Experts of a small language model.
Size: 10 layers, width 384, vocabulary 32768.
Experts: 16 experts in each of 9 layers, 176 SwiGLU neurons an expert, a sigmoid router.
Training: a variant of Muon for the experts, 337M tokens, 5138 steps.
Below are experts of layer 4 (counted from 0) of a mixture-of-experts language model. Rows are named router (the router's row for the expert) and show model dimensions 288-383. Each number is 128 + 32 x the weight over its row's rms, rounded and kept within 0 to 255. Numbers have three digits each.
After each expert's rows: a language model's description of what the expert responds to. This comes from a sample of Wikipedia text that the model never trained on.

# expert 12
router:097110088151126138100126103058154168158127166187113143190109143208150106157095165097121099138144064164083162074171127124104145129116146103173160099179140072114090107128156104109105157133071102164085127101127165164129123107152199082190107147113128144156122132093152139118084121121152104149
What it handles: Word endings and connectives. Final pieces of foreign names and rare words (Baggov-ut, Mykleb-ust), commas and "and", plus clause openers like which, whose, However.

# expert 5
router:168140089170115111173119090082166116131152196170148148192100170145135132170115093116136128117112122161100155092191110107077169130108120138164149135121126062132083152096152150138144114203119129147103142067188150118095123080131087103170112097104128107121183082124109112141070115136111118152
What it handles: Year digits, noun endings. Final digits of four-digit years after 2 or 1, as in 2-013 and 1-995, plus nouns that end names or phrases, such as Road, Association, location.

# expert 3
router:079161147167161126170129102079104139120144131170147169182101131194091156201127147111067104162177098118077124100158111144123038091112119101165167092116196121100128078130113190105136131121068090193091116137129195125168160120139165094160050115138090149133116153115160137084129162112161124131
What it handles: Foreign name fragments. Word-internal pieces inside foreign or unusual proper names and in table cells, such as Z-h-ong, Z-yn-ga, D-uch-y, Dún M-ú-irígh, Hofkap-ell-meister.

# expert 4
router:143116136140085168127110094112165216110144142115162114118138213145128159134098102095160128154175125183126179074110121157111078082145119142172156091166181143139138109106171198116162141082112141147167129093126145108124122123159156181147100139075155113089065104126146155122118145087154171135
What it handles: Object pronouns and nouns. Object pronouns him and them, head nouns like team, band, Committee, election, and middle pieces of split names or words.

# expert 1
router:148143086127166142153078157103177154143123177122120140116121129158128095131129092154117156092129161159150187119101130118090152143117123158115120111137120151161097185129180136117170094158126131153127145130101124178137135113131087106169139114093184074101101094132137118091063140119154147098
What it handles: Sentence-ending periods. Periods and word-final pieces closing a sentence, plus paragraph breaks and == heading markers, such as "ay.", "ers.", "Rush.", "==See also==".

# expert 13
router:058218119087092123142109099092125165164156130186154182104059113199095178181157152093112131123161086152108111119094130148159112077153196135169133088107143154105141128097142109136157097205097048174133145094115174105200143140122154088144096173133122131101109171109144151068137124100141135108
What it handles: Table cells, list prefixes. Digits, pipes and list-item starts like "- G" in sports and geography tables, plus first letters of foreign place names such as K-arkonosze, C-iv-ita.

# expert 6
router:168185153084124103160102142138150067184126122150129185134108110166099163166120188104115124114116137159086170121153087174167130067203134152105155114126141132066075106175167129123128110140114036159136182143117159159117179050156075114169085149139121119117121170115108139097158166088180185066
What it handles: Capital-letter word starts. Single capital letters or first fragments opening a name or word, often after "of" or "and", e.g. of B, In-c-umbent, S-erb-ian.

# expert 9
router:092130145127188124125132125092126178159129147165162139094127173165065118134066130084128140144179128183085146124084075136164079112166126113175135125200159132141107096140142148151122105079102078149145084116138171156148174111140117095157097146150114157128097130110099135060121156091145139131
What it handles: Word starts after articles. First pieces of words after "the", "a" or a table pipe, such as M-al-aysia, a-is-les, N-on-Western, "captured", "Adri-ana".

# expert 10
router:176154152138114144166120121106150123148179129139093146154137151189113126168135115140117153129149112167110177107175080112110084178165147137159070163101135139070146145107154137111139094131163093122139210129133147171082178088119136088165124052129176119158137125107111098130134122149164160134
What it handles: Prepositions, separators, verbs. Table pipes, colons after infobox fields (Population:), prepositions with trailing space, and main verbs after a subject such as began, became, served, played.

# expert 11
router:105103055128149101166080074034091158146127218179111158203162147159125117162095137078112088162161108162109143119149164130112122085135111108113155093081152125163073096111149142117150153135063085152159139130099175128123115133135137094096108161105121086106140126168065120100088124127163112166
What it handles: Personal given names. English given and middle names and surname pieces in biographies and lists, such as John, Michael, Thomas, Peter, and endings like -ley, -ton, -ford.

# expert 8
router:117156115180116156122077123132176138161140183146144089166063114134137123172127177119108181155101114118101144069144136127100133088100110115120192080157161055110066125107095135065145132150108140169103123117193152159154114104112117142211062076074222114065106130115137117112064132106125164119
What it handles: Numbers and digits. Digits and small numbers in dates, years, table cells, ages and scores, e.g. 19th, September 11, aged 33; spelled-out five, six.

# expert 7
router:065158108146150118148088113037101118133092143154131173188138080207100155148135173100111059145185047138116135126158136133112064102141159102159129104087149131112120095178099075117125168114069067132095131164150174159109159114146174048153083131120109138176148118138141056074060108146186109127
What it handles: List and table delimiters. Line breaks, list dashes and pipe separators in infoboxes, taxonomy lists and tables, such as "- UNII", "- Kingdom: Animalia", "(ITA) |".

# expert 14
router:155102119113170129167115159153189131185171163136104108115167133159082126125076082161114164115095151137131159136122125083077099118166064122090177147123110159120081199149135152084139113137132140130157203142159113147124156113141007068166107071132160084121112128186099099066061128113169134109
What it handles: Articles and clause starters. Articles and function words opening a phrase or sentence, like the, in the, that the, when the, He, which, often after line breaks.

# expert 2
router:144189150132035164141139142077129150108136193180102145163119173175105182159088128030114125151174094152072110076142108094159070084186126161196108109111186108081099110172107145163146103140135122175138122113161155120142114091176144119142071126114166110127113226130141182116112154146155089094
What it handles: Ordinals and modifiers. Modifiers right after a determiner, mostly ordinals and rank words such as first, second, lead, last, best, plus percent signs.

# expert 15
router:123181135161078153168131113085132113099157133112152217145133063133091151103137154103080147180196103148095180063100122158114124089139125114158128102120159063108090105121141161147157066114094127168147119136096151141132145048140164163127069059142155137101103103095111142149115118100154140100
What it handles: Sports and politics terms. Capitalized pieces and words in sports, election and awards contexts, such as League, S-IAA, Party, MP, Individual, plus sentence openers like "He was".

# expert 0
router:122130120109117154104122090098125148204137145151126160176121194157126162180132147134136147151129061160123153124158142166094115119167168089137141124110137042047098109135117128080115157110081128096174169103190175115096134097126112125157087142085160160133159137145151086091080095073147131176
What it handles: Nationality and place adjectives. Nationality adjectives and place-name pieces, e.g. American, Indian, Croat-ian, Anglo-Sp-anish, Mississippi, plus suffixes like -ian, -ic, -ious.